Below are experts of layer 8 (counted from 0) of a mixture-of-experts language model. Rows are named router (the router's row for the expert), gate (a neuron's input weights, with its number), up (a neuron's input weights, with its number), down (a neuron's output weights, with its number) and show model dimensions 288-383. Each number is 128 + 32 x the weight over its row's rms, rounded and kept within 0 to 255.
Before each expert's rows: "mostly gets" lists some tokens that are sent to it at least half of the time; "comes after" lists some tokens at least twice as common just before its tokens as in all text. This comes from a sample of Wikipedia text that the model never trained on. Tokens count by the router's weight.

# expert 13
mostly gets: "T", "A", "U", "I", "R", "B"
comes after: "| ", "the ", "(", "A", ": ", "C"
router [144 128 122 107 156 170  97 135  92 121 110  87  79 104 175 102 138 153 136  96 131  84 130 104 100  34 145 122 168 115 151 113 117 169 122 116  76 111 149  75 134 123 127 165 115 180 112 174  93  99  97 163 162 149 156 142 142  61 148 134 132 165 103 148 134 175 133  72 114 147 132 153 147 120 139 126 104  53 134 114 151 126 130 113 101  82 135 163 132 139 131 159 136 211 141  87]
gate0 [142 131 107 138 136 199 144 175 120 126 107 116 127 130 105 131 136 152 186 117 114 113 125 100  82 134  97 130  77 134  61 190 123 126  92 169 162 172  88 142 147 139 159 146  74 125 129 130  96 124  90 204 171 150 133 137  97  99 152 118  53 123 188 211  97 170  98 129 145 146 127 110 191 102 163 117 119 167 104 181 107 111 107 119 128 125  98 162 167  99 128 115 120 100  86 124]
up0 [ 55 116 153  71 131  86  89 142 150  80 116 161 178 127 161 101 163 172 104 155 179  98 102 135  79 116 150 105 150 196  72 177  97 108  93 120 130  87 139 171 109 123 147 157 169  83 148 134 190 134 125  95  72 163 158  89 131 144 159 105 147 149 110 123 155 107 142 137 107 152 131 149 189 129 100  70 148 116 138 102 136 148 161 132 111 173 132 158 170 169 106 118  80 132 156 143]
down0 [142 129  81  80 152 134 146 101 137 125 156 147 130 160  98 141 121 147  81 133 150 166 107 124 141 155 124  95 129 149 140 145  68  83  73  80 156  98 129 128 165 131 152  85 203  83 147 153 159 127  98  63 155  90 154  66 121  98 131  81 191 152  72 170 132 105 139 179 118  99 139 160 122 152 149 123 142 117 114 101 143  86 146 125 157 151 122 165  94 171 120 119 170 119 221 131]
gate1 [153 180 151 117 130 127  86 124 198 137 119 119 132 124 100  99  65 138 154 130 100 126 118 163 118 189 136  97 131 140  78 183 147 123 120  84  96 125 110 139  74 126 130 100 157 109 152 140 106 196 126 107 133 107 153 120 129  73 146 139 100 161 108 100 153 195  96 106 149 117 149 154 173 174 179 130 177 127  77 162 164 108 133  90 146  97  96 106 146 106 107 164 189 152  98 143]
up1 [192 103  87 141 147 166 160 125  98 150 101 120 114 165 158 121 127  74 167 126 114 118 144 108 114 148 157 117 131 130 148 125 111 107  97 166 111 155 162 108 129 104  89 138 116 125  94  98 116 126  76  87 150  97 113 119 117 111 195  95 138  97 116  96  87  95  90 135 110 140 123 134 140  75 141 143  87  88 142 135  87 101 138  80 133 120 134 119 145  52 132  57 131 178 135  88]
down1 [ 84 112 132 143  86 158 113 170 182 201 115 140 114 126 101  78 154 119 107 137 175 119 132 137 112  93 118 115 106 127 118 109 150 112  83 136  85 111 137  84 153 190 170 121  96 148 144  95  89 117 181 118 122 172 101  69  67 145 114 105 156 123 126  78 181 123  98 157 111 147  75  85 104 193 175 129  73 125 147 141 136 137 168 207 138 180 129 177 114 127 158 106 114 169  97 217]
gate2 [111 126 110 168 150  91 132 100 169 115 164 153 167 134  93 125  89 135 145 132 113 139  84 138 127 110 134 102 144 134 129 109 111  94 127 161  89 144 135 107 112 135 160 108 101 139 107 218  88 165 102 138 151 121 139 109  99  79 170 120 102 117 128 145 102 132 161  98 162 103  81 161 152 153 160 132 129 144 122  59 145  60 107 173  71 167 111 119  83 142 100 147 176 177 153 123]
up2 [ 98 121 113 109 121  61  95 192 132 145 159 114 114 103 161 137 109  97 131  76 111 113 137 116  65 122 145 138 125 111 154 103 103 189 107 113 101 109 120 137 136 113  77 121 163  49 138 111 149  85 153 111 132  80 136 131 139 163  83 134 109 116 147  82  87 153 136 109 107 107  99  86  97  85 139 121  77 130  71 167  91 164 166 136 187 178 136 176 147  63 135  96 132 127 116 153]
down2 [ 79  92 111  85 186 141 132 142 120 110 155 113  67 165  98 127 131 122  60 115 121 127 140 118 146 163 130 109 111 135 151 100 160 133  86 120 120 172 114 130 152  98 111 131 134 121 159  72  98  87 139 114 118  74  83 104 110 105  80 142 114  81 169 112 141  91 140 169 179 139 118 123 121 136 119 106 165 147 143  73 160 140 105 125  87 175 165  89 140 151 185 146 152 154 142  84]
gate3 [125 139 117 119  24  98 129  57 110 164  30  77  95 162 127 131 130 141 141 113 172 121 151 131  50  83 122 101  73 112 103 127 111 146 153 136 123 122 149 170  79  85 131 161  96 139  43 147 138 101 112 102 110 146 125 141 183 121 148 139 124 150 170 123 147 133 119 113 109  86 177 177 124 104 152  76 119 136  70 131 173 146  99  64 138 101  76 124  92 139 190 144  62  68 103 136]
up3 [ 83 121 154 101 125 114 112 110 131 119  89 140 119  51 141 141 148 169 113 156 183  95  79 177 124  90 108 114  68  97 116 141 112 107 135 178 180 169 162 110 127 165 160 146 149 115 135  77 127 167 131 104 112 109 185 182 133  80 164 102  65 134 124 150 143 113 124 101 134 188 118 129 142 104  90 137 125 138 102  63 157  97 171 145 144 145 195 143 158 111 108 146 103  55 181 147]
down3 [132 164  96 191 149  94 206  97  82 116  97 151 123 157 127  69 128 120 164 138 124 110 130 137 129 118 127 112 126 159 185 115 114  69 124 135 192  76 125  93 110 158 128 136 119 187 124 152 163 163 134 123 155 146 141 140 172  86 131 138  96 136 126 118  69 152 170  96 143  63 146  98 125  65 166 136 101 140 123 169 157 144 155 121 110 122 153 116  65  66  52 157 148 180 152 140]
gate4 [136 103 113 126 166 112 107 118 186 171 123 127 114 162 136 118 117 104 102 146 127 134  72  98  93 142 165 112 125 162  71  79  64 155 145 106  68 166 172 161  98 151  92 122  90  96  90  91 144 136  94 176 119 148 132  80 180 166 122 102 125 212 131 137 120 135 114 115 119  92 149  89 107 117  88 138 108  69  78 110 155  98 119 189 180 141 142 154  81 135 128 138 121  73 126 144]
up4 [100 148 148 113 123 134 146 145 175 134 133 138 136  57  95 157  76 188 191 129 106 154 119 153 118 181 124 104 202 144 117 188 186 116 119 166 117 123 128 116 153 146  86 122 152 132 106 176 200 212 147 149 164 152 123 134 113 144  62 137 105 146 108 153 103 152 161  97 151 123  52  95 133 174  74 155 126 162 121 171  80 126  83 125 109 141  75 163 127 112 104  94 106 203 149 133]
down4 [ 79 163  98 133 159 163 160  95 135 133 101 117 167 112 203 129 166 104 164 133 142 133 109 144 141 157 193 143 118 167 125 103 139 127 117 127 154 162 131 121  94 129 115 144 129  98 114  84 147 174 157 143 139 186 130 135 103 108 102 126 135 113 120 144 126 146  97 123 154 196 235 151 121 116 100 110  88 122 151 186 102 120 105 171 139 107  92 158  71 156 183 125 141 157 130 116]

# expert 10
mostly gets: "201", "202", "199", "200", "197", "15"
comes after: "| ", ",", "(", ".", "–", "; "
router [122 141 133 132 156  67 105 142  70 108 155 122  97 109 161  83 142 141 104 142 136 147 118 112  99 153  76 146 146 141 139 135  95 102  99 115 136 139 182 152 111  84 122 168  93 127 129 161 197 123 168 131 136 120  44 195 160 131 151 172  70  88 127 151 116 146  98  80 113 154  85  88 149 141  96  96 196 124 119 189 134  97 149  50  90 119 170 176 142 146 123  96 122 182  61 146]
gate0 [ 76 127 124  61 137 153 134 143 144 156  89 121 160 145 111 128 173 170 182 158 157 131 171 183 125  81  64 153 161  45 154 125 106 158 209  85 121 203 115 153 137 151 137 136 132 131 167 102 154 143 113 120 103  74  87 162 187 155 151  96 149 117 122 165 136 160 142 174 170 150  87 133 114 195 124 196 143  94 151  84 138 156 136 125 134 103 145 104 135  85 169 105 129 134 125 133]
up0 [136 130 133 117 135 126 160 146  88  78 107 100  88  93 160 111 145 163 159 150 127 136 142 111 106 140 164 176 134 116 145 188 125  92 130 143 151 134  89  60 110 144 134 186  81  91 164 206 104 117 169 112  65 106 116 127 171 109 147 126 137 157 135 125 135 112 114  77 103 104  88 110 164 110  73 101 213 114 137 125 165 111  95 119 157 126 159  97 124  64 124 111 110 111 122 168]
down0 [101 119 112 109 167  79  72 136 117  89 131 162 146 122 100 120 109 160 151  98  69  64 150 168 115 105 181 159 146 148  59 147 165  82  99 111 145  32 115 118 195  77 167 125 131 130  40  62  83 125 138 136 144  99 167 140 104 162  78 166 112 153 177 148 107  96 101 120 102 141 132 164 105 170 168 135 152 135  81 144 114 134 115 151 175  95 166  92 160 113 144 180 102  66 125 185]
gate1 [127 131 108 112  53 100 153  78 143  41  94 119 142 152 177 151 141  70 149 177 106 132 135 154 116  97 139  92 110  86 143  81  73 128 142  90 114 151 184 152 186 118 121  91 167  67  78 114 108 172 135  92 139 108 102 133 143 175  75 128 119 119 123  80 171 142  80 176 128 119 162 137 128  99 136 128 160 178 126 162 161 196  63  63 119  36 123 100 113 190 210  74 137 204 138 149]
up1 [140 106 144 136 142 142  63  88 137 123 133 129 115  77 104 155  65 110 123 102 192 135 161  64 122 124 116 121 127 139 100 140 139  90 130 166 103 155  37 165  89 134  95  86 140 134 133  82 187 140 134 122 156 143 141 180 145  68  99 167 103 114 135 138 121  94 131 132 131 155 166 193 128 204 100 118 175 142 102 103  68 156 143 167  94 147 141 138 131  90 126 140 180  69  85 115]
down1 [ 85  97 147  70  90 135 113 154 111 127 140 101  94 136 125 163  71 108 170 100  82 151 140 125  98 113  86 115 152  67 157 160 101 132  93 100 137 139 151 111 135 190 177 139 144 137  98  96 162 139 164 134 100  95 141 143 185 115 105  92 156 129  78  85 152 149 162 137  97 124 187 138 143 141  96 110 134 130 102 121  62 111 115 163 146  99  93 108 126 165 189 172  64 148 111 141]
gate2 [ 99 156 131  80 151 129  87 129 104 115 109  98 154  59 167 154 112 142 139  91  93  67 141  83  96  81 135 142 125 115 145 149 153 148 102 116  85 139 141 135  77  95  86 148  54 161 156 123 185 182 166 143 133  68  54 178 123 187  45  88 129 129 146  75 123 143 141 177  76 179  79 158 132 124  92 110 131 100 100 131 136 153 149 139 128  89 129 134 122 125 116 141 161 198 138 212]
up2 [150 137 140 169 123  88 203 182  93 103 130 182 144 182  68 143 133  68 119 136 160 161 164 192 114  82 110  92 132 188 147 140 110 127 187 175 128 165 144 109 147 109 137  96 173 111 126  75 113 112 108 113 143 103 122  37 156  67 187 163 143 132  95 184 112 105 167  96 103 158 143 110 108  65 125 115 122 187 119 110 124 192 139 114 176 160 113  77 107  74 169  85  43  91 140 108]
down2 [148 132 104 137 121 120 147  87  96 135 136 199 128 188 102 134 133  93 119 113 165 113 122 159 151 123 144 143 124 151 113 153 162 110 155 155 100 143  93  99  80 130  63 119  91 159 159 125  70 133 128 110 146 127 122 146  81 161 162 122 112 127 132 131  78 156 124  78 136  85 159 156 136 122 157  87 135 150 138 179 101 146 187 109 179 133 125 119 122 150 145 142 129 101 103 112]
gate3 [212  97 178  97 117 174 123 150 141 158 104 125 120 138 109 121 105 201 205 104 161 190 154  86  99 132 155 163  85 108 113  98 131 100 154 136 123 152 128 156 175 104 175 134 132 121 142  65 162 155 150 127 117 103 133 185  86 133 104 171 123  85 119 152  37 150 118 174 111  88 140 115 120 119 101 197 141  97 119 137  81 119 154 137  35 185 189 113 144 118 146 167 181 142 138 199]
up3 [113 201 100 127 150 133 143 139 126  77 149 130 113 146 112 101 143 134 128  99 109  75 146 146 115 154 157 106  92 114 102 139 143 102  61  86 114 116 100  58 148 128 195 114 120 154 111  97 131 138  69  73 165 127 138  99 161 162  84 110 117 171 131 148 161 144  91 134 135 155 136 101  70 108 144 133 153  96 165 137 121 138 160 117 146 186 167 149  62 129 161 137 139 129 122 177]
down3 [164 113  82 155 120 116 135 155  83 136  93  73 113  85 133 125 101  69 166 118  79 122 181  96 127 149 158 119  94 191 145 121 154 145 126 127  71  49 111 117 120 168 183  97 171 136  80 110 143 155 149 188 121 137  97  96  87 155 111 154  96 108 104 131  98 163 146 109 147 139 111  84 167 175 121  87 124 180 141 114 144 144 128  91  89  95 178 120 178 123 151  52 129 175  76 148]
gate4 [131 114 134 136 152 129 111 149  85 159 146 134 158 101 167 115  80 117 165 111  97 146 141 136  99 150  86 159 163 111  84 117 132 118 129 162 128  80 166 184 108  67 131 136 169 129 135 141  89 123 152 121 123 153 137 218 105 158 108 125 219 152  82 137 172  87 162 157  32 168 165 152 105 129  96 125 155 152 116 157 157 140 186 113 124 131 143 164 131 101 169  77 146  86 164 142]
up4 [128 121 141 119 167 110 105 117  73  98  88 162  93 131 137 104 139  99 129 112  83 154 157 121  84 136  45 148 122 139 122 161 138 132 103 153 123  83 100 172  93  99 143 185 143 125 160 134 143 155 190 128 115 138 119 147 105 111 175 155 166 109  90 134  54 119 182 128  96 164 128 133 131 124 109 149 130 201 130 150 148 144 102 123 130 132 111 119 105 124 103 131 165 154 136  97]
down4 [ 90 136  93 124 184 140 117 204 118 100 134 147  92 155 147 154  92 184 171 132 148 110 128  83 199 117 157 168 117 176  81 130 150  79 112 134 129 131 178 154 114 142 135 145 178 118 151 154  94 110  95  96 139 115 151 117 112 156  85 109 109  80 146 124 172 142 130 160  61 158  90 112 123  77 115 127 124  51 179 174 152 125 189 108 201 116 138 163 139 136 188 137 152 110 100 109]

# expert 5
mostly gets: "• ", "{", "Historic ", "See ", "- ", "United "
comes after: "\n", "of ", "\n\n", "==", "=", "==="
router [140 143 174 145 151 145 136  99  97 137 118 126 102 145 187  94 160 137 152 131 138 156  89 142  77  99 138 118 111  87 126 123 143 152 151 143 146 158 174 144 108 142 100 156 100 180  95 113 124 121  63 155 124 189  62 169 107 109 109 126 111 143 103 153  67 120 146 131 109 135  90 110 134  53 157 157 176 109 166 126 182 178 151  83 122 128 167 160 157 162 140 208 158 160 121 168]
gate0 [181 172 118 101 159 118 121 111  98 143 113  88 144 181 106 138 143 123 113 111 162 154 139  92 150 130 120  91 137 117  89  79 112  86 150 120 100 143  84 111 164  97 148 207 188 204 163  50 110 120 124  66 159  54 109 106 161 131 129  95  81 129 179 128 107  91 174 151 163 134  82 109 121 118 156 176  79 109 126 121 121 129 102 109  93 127 150 123 166 161 174 201  78 115 153 129]
up0 [113 131  90 172 110 194 150 111 136 145 121 126 133 124  83 125 110 190 158 180 109 173 141 166 135 126 182 179 146 121 142 101  79 165 137 196 165 123 136 104 167 159 143  45  92 150  82 152 120 112 158 110  90  76 133 112 145 156 178 182 108 132 131 148 147  96  65 123 154 154 181 183 134 104 105 115 126 139 133 139 148  96 134  76 143 102 103  98  59 104  98 141 158 124 140 137]
down0 [136 135 188 197 111  99  89 126 106  99 115 159 152 166 105 168 169 106 111 167 133 116 123 183 141 139 117  92  61 133 111 174 124 107 127 135  86 121 103 103 154 115 175 101 148 149 138 179 157 147 119  76 127 136 136 126 118 129  77  87 156 107 152  84 150 109 119 170 111 136 131 123  64 147 124 147 115 160 158 213 156 140 164 186 132 159 115 148 108  60 130 145 108 133 140 144]
gate1 [127 128 128 119 145  93 108 117 151 171 171 173 174 118 172 118 149 115 118 173 118 174 118 102 103 143 128 135 140 156 167 165 179 126 134 127 133 110  95 124 126 140 123 131 141 116 100 126 122  76 156 130 161  40 108 141 174 133 129 141 139 134 123 117 184 185 170 116 139 117 139  84 130  87 186 163 117 102  89 145 117 145  87 164 105 157 179 103 137 116 124 149  94 163 113 150]
up1 [109 157  45 120  83 117 129 119 154 148 136 136 119  59 127  94 127 158 130 181 136 167 129 192 120 117 120 186  81 139 106 117  56 111 116 142  90 109 142 110 143 131 159 139 183 187 156 132 115 116 176 155 140 117 116 128 113 117  57 118 141  95 197 159 118 112 165 177 121 202 156  84 168  97 145 125 199 104 128 154 131 131  74 102 114 128 113 136  94 160 178 105 179 137 165 111]
down1 [178 114  92 172 134 114 103  68 157  96 137 156  70 160 149 151 161 161 124 125 148 148 128 107 124 151 129 190 124 133 155 117 140 140  82 100 151  96 130 191 156 177 106 108 112 168  99 154 109 114 133 126 166 119  94  98 160 122 164 121 123  75 156 108 159  91 108  86  90 116 164 113 121 175 150 104 129 109  91  67  84  70 134 148 171  93 167  79  96 142 151 141 137 103 170  79]
gate2 [158 175 145 134 150 120 105 136  76  56 135 128 117 122 137 143 193 158 131  68 103  82  83 153 130 130 187 161  91  92  98 113 139  79 168 132  68 154 172  98 170  64 135 138 133 139 111  83 163 134  89 140 136 121 134 151  73 121 145 155 125 125 174 163  64 137 122  68  96 142 120  46 132 114  87 127 146 128 153 162 112 121 127  57 120 151 152 180 224 170 118 179 101 142  75 120]
up2 [136 104 185 116 168 168  54 129 143 144 136 167  60 111 142  89  98  97 119 159  87 111  92 113 159  78 104 130 105  90  99 175 149 100 149 149 158 157 177 128  89 159  56 105 171 132 127 122 153 160  96 102 140 148  94  90 111  92 173 106  33  99 149 144 109 130 117 158 107  87  68  65 140 146 171 106 116 118 111 206 130 111 185 123 148  89 108 110 138 155 179 171 128 183 109 120]
down2 [162 165 115 190 136 109 104 132 162 119 133  96 123 108 115 162 128  61 103 184 176 127 116 144 115 159 109 140 142  49 127  89 183 127 136 123 138 106 164 149 178  98 106 175 124 160 151 139 187 154 177 152 119 136 137 169  84 128  85 141 105 127 177 137 159 122 149 132  99 139 131 141 158 102 142 103  82 164  64 164 102 138 112 159 160 109 159 141 167 140 127 135  79 136 170 140]
gate3 [103 107 164 159 163  50 117 155 140 149 122 122 121 126 115 152  68  93 146  54 109 104  90 118 128  87 101 133 126 140 133 120 162 130  81 152 106 107 120 123 134 135 144  98 128 122 138 143 130 188 135 161  95 148 107 135 131 142 125 125 170 158 141 142 128  84 169 200  75 132  87  61  79 139  86 143  48 180 125  76 122  74 223 122 145 122 175  84 139  75 101 159 142 125  74 109]
up3 [ 99 131 158 148 147  86 124 153 133 114 128 175 115  82 157 127 109 114 137  79 121 124 120 138 121 159 134 115 116 163 107 126 174 180 143  98 208 102 123 158 170 167 104 144 151  77 142 119 128 160 113 164  97  96 124 143 137 134 164 138 199  96 129 136 147  78 132 149 101 175  72 103 156 165  90 100  87 137 128 124  78  84 141 133 157 113 155 100 109  81 102 118 124  71 119 110]
down3 [137 121 129 151  79  91 185 143 150 163  77 160  78  90  82 130  89 164 141 159 146 158  90 111  92 159 181 161 115 162 160  51 152  96 139 119 114 126 173  62 155 118 112 127 133  95 105 163  98 146  91 144 155 114 120 120 119 157 122 134 184 136 200  99 163 169 113 138 147 110 153 105 149 104 120 158  69 113  98  76 187  96 162 150 137 120 118  82  88 115 130  83  86 132 134 105]
gate4 [ 54 154 111 103 108 103 127  96  93 142 106  94 116 135 224 143  82 114 152 117 118 141  72 116 127 105  68 152  77 159 153 126 168 100  65 107 108 110 193  98 144  97  93 113 138 132 156 169 162 133 122 112 102 174 130 133 151 142 113  98 135 121 138  82 170 124 180 124  94 153 169 125 102 139 148  64 131  84 139  93  85 140 136 107 176 165 113 119 106  94 157 172 181 151 103 150]
up4 [150 162 179 111 114 121 109 126  85  90 173 111 133 106  74  85 132 111 130 100 143 100 146 134 132 148 183  99  65 180 115 124  86  93 142 139 121  88  75 123 140 118 135 100  88 145 157 118 136 146 103 150 164  59 170  95 110 120 138 110 200  99 134 138 155 106 105 129 159  45 147 105 120 209 143  71 109 209  96 110 124  94 165  96 112 145 127 126 155 100 180  84  91 130 110 174]
down4 [177  97  92 125 143  88  68 147 120 155 161 116 172 141 154 165  90 120  89 116 201 123  95 139 195 125  84 144  77 168  82 138  96 141 173 142  67 122 182  94 128 112 151 124 101 112 115 161 173 138 157 113 155 142 110 137 167 126 134 178 138 103 136 149 135 164 101  84 159  79 190 136 123 169 174 159 162 102 132 198 117 125 140  90 170 109 124  95 104 111 142 117 140 175 119 167]

# expert 6
mostly gets: "== ", "until ", ",", "October ", "January ", "April "
comes after: "\n", "\n\n", " ", ") ", "1", ")"
router [101 108 120 119 129  76 133 117 141 111 152 156 161  50 132 134 126 130 128 176 107 154 169 202 112 117 132 115 152 121 114  94 135 203 121  86 172 140 134 120 124  80 104  92 121 124  63 131  48  75 132 151 144 122 139 104  56  95 156 146 119 132 101 159 116 125 209 113 153 148 152  80 112  71 147 111 198  66 164 170 118 113 135  78 127  82 122 125 175 172 109 114 100  71 108  67]
gate0 [130 142 170 166 171  85  76  91 171 172 149 156 156 131 156 206 126 169 170 102 124 137  63 160  95  97 113 147  85 136 132 102 113 136 178  96 168 151 157 155  92 116 171 139  91 193 119 158 111 124 122 111 104 158 123 159 123 139 180 104 157 123 159 104 146  75 119 158 117 167 113 129 108 107 165 167 129 187 171 180 111 156 106 133 186 142 155 147 109 134 119 144  91 112  83 189]
up0 [ 88 120 137 164 127 116 146 177 114 128 148 119 105 121  99 131  72 167 121 102 102 131 114 103 141  89 127 104 178 144  95 125 148 171  96 108 130 145 114 170 127 110  66 108 147 190 146 151 179 130 113 165 127 104 131 165 198 163 199  58 166 132 169  78  85  95 139 121 143 129 141  92 136  78 123  99 116  96 176 106  54 114 164 156 125 136 110 123 139 123 124 126 154 126 142 137]
down0 [ 80 148  76 148 119 102  96 142 121  86 191 143 148 161 111 163 142  80 172 175 152 144  90 122 119  70 124 112 140 133 171 132 158 138 104  93 156 173 103 123 105 112 137 130 121 112  86 112  89 101  68 175 128 133  80 184 134  42 143 154 120  83 123 149 111 210 172 101  74 110 116 162 120  78 134 137 123 115  85 124 144 127 160  73  87 148 101 141 169  60 129 179  86 203  87 102]
gate1 [ 88 109 142 175 162 151 171 108 178 145 155 103 154  45 140 184 158 105 134 145 160 156 131 117  98 207 147 129  59 183 149 174 122 173 155  52 141 139 128 103 107 115 107  92 101 190  80 105  99 131 124  97 157 103  53 159  99 146 160 118 146 123 108 107 129 114  98 119 150 116 135 171 144 116 152 162 160 154 119 149  88 142 112  75 185 110 152 139 141  69 204 148 176 117 147 156]
up1 [ 97 165 116 141 143 162 137 136 167 165 106 108 159  48 146 154  95 132 154 110 113 178 153  83 138 154 135 105  93 151 143 146 153 134 156  65 137 179 104 126 125 115  78  82 128 107 138 144  94 158 120 117 147 151  46 103 135 126 110 150 125 138 117  99  83 167 143 109 148 128 155 107 126  92  85 154  99  72 133 143  92 179 128 115 177 127 108 164 116  74 196 134 100  95 186 130]
down1 [ 73 208 152 145 144 152 169  98  85 166 162 153 135  85 108 155 102 162 111 102 142 124  72 105 122 172  85  94 165 133 144 129 122  99  92 197  39 162 165 122 161 147  81  85 140 152 113 166 156 128  91 126 114 108 122 165 163  60 119  97 153  91 128 123 115 123 151 129 153 154 169 135 163 158 175 174 122  99 132 183  94 198 148 162 170  91  65 154 126 116 102 150 113 119 130  97]
gate2 [113 104  97 127  19  81 116 142  66  89 155 135 127 149 105 143 122  82 128  76 132 138 131 169 105 144 133  91 147 145  96 115 145  69 112  97  96 126  84 171 161 141 122  63 108 155 172  84 146 118 114  99 112 134 147 127 118 117 163 145  80  87 105 133 107 108 141 111 144 102 145  71 138  91 146 171 157 125 130 140 147 183 126 114  86 172 146 175 120 119 114 162  87 102 152  74]
up2 [ 86 101 122 175 234 168 136 136 147 137 131 173 165 167 138 130 140 168 170 144 138 141  74 110 159  83 156 151 107 106 137 136 154 135 134  78 201 142  75  53  94  82 130 209  96 119 114 172 165 133 164 136  83 160 128 110 116 196  93 139 157 136 136 121 146 146  59 113 140  86  92 166 166 131 120 139 114 158 128 134 148 136 133 168 159 140 122  94 110 125 153 117 168 116 136 125]
down2 [129 134 145 158  93 115 137 108 139 143 136 129 116  39 143  68 108 130 115 112 127 125  85 156 170 166 134 123 161 145 141 132 163 105  92 105 115  90 122 143 129 167  92 147 121 116 103 107 165 152 171 194 177 168  94 179 163  79  81 124 116 196 136 169 111 155  84 137  95 193 127 109 127 120 142  98 162  94 151 107 132 138 128 155 149  91 134 120 112 194 110 164 185 137 196  58]
gate3 [ 80 187  74 102  49  87 154 133 122 149 147 115  84 148 135  54 110 155  98  56 120 132  87  84  98 172 111  88 150  90  60 130 166 139 174 133 135 138 152 187 141 130 125 110 117 100 121 103 151 116 149 157 161 110  72  97 151  69 117  99  99 145 109 117 115 138 165 108 169 128  75 117  92  80 108 102 107 102  82  91 150 143 171 129 108 106 114 122 102 123 110 144 116  86  82 135]
up3 [115 121 110 115 141 139 176  75 154 152 121 205 141  90  93  94 156 176 110 123 120  97 144 164 116  98 166 165 141 156 134 149 111 119 152 108 103 155 101 144 140 154 110 143  88 142 168 141 174 143 134 111 146 113 151 202  95 108 114  79  71 123 140 141  72 200 149 108 145 130 117 109 118 115  76 152 129  98 136 161 103 103 143  68 110 166 166 101 107 139  91 140 193  97 155 120]
down3 [128 100 101 157 137 117 117 134 138 149 134 113 151 200 136 157  99 119 154 146 167 161 119 139  91 125 174 134 113 127 128  95  82 122 167 149 118  98  78 126 101 120 155 214 112 169 113 188 137 116  94 161 152 153 158 125 152 107 101  96 122  92 107 141 159 124 152 149  85 127  83  77 141 102 151 173 143 193 114  93 112  94 135 139 117 173  95 153 164  96 111 110 142 122 196 104]
gate4 [146 143 136  36 151 147 143  95 148 105 133 118 116  79 112  92 127 151 130 178 120 122 185 162  62 128 122 105 148 130 139 128 166 186  51 137 129 121 150 128 125 137 146 123 114 132 148 158 112 160  43 125  86 140 158 124 119  75 135 111 115 135 129 112  58 186 115  91 144 147 144 151 167 103 130  63 120 112 112 147 135 103 134  97 117 116 140  95 104 135 166 153  50  56 108 152]
up4 [ 91 112 100 188 101 133  87 113 104 124 168 144 172 160 144  90 115 154  99 143 102  79 110  35 206 206 126 168 135 131 101 105 150  52 165  96 121 130 132 127 138 114  39 145 168 120  81  79 190  99 174 116 132 122 139 113 177 168 140 183 127 122 139 131 165 132 104 134 144 126  95 148  93 164 120 140  88 131 155  78 121 107 168 117 199  85 149 139 124  89  73 177 206 126 128  90]
down4 [197 123  57 157 161 125 130 166  96 120  65 161  93  95 120 129 102 154 130  68 168 119 140 169 155 109 132 151 142 131 116 164 127 136 117 156 125 105  86 140 135 182 112 141 177 154  86 102  99 185 128 119 168 138 125 125 112 145 124 157 103  97 156 141 103  55 136 130  86 109 133 124 103 170 140 145 183 162  65  85  98 159 155 168  72 174 100 173 112 157 129 116 186 105 155 134]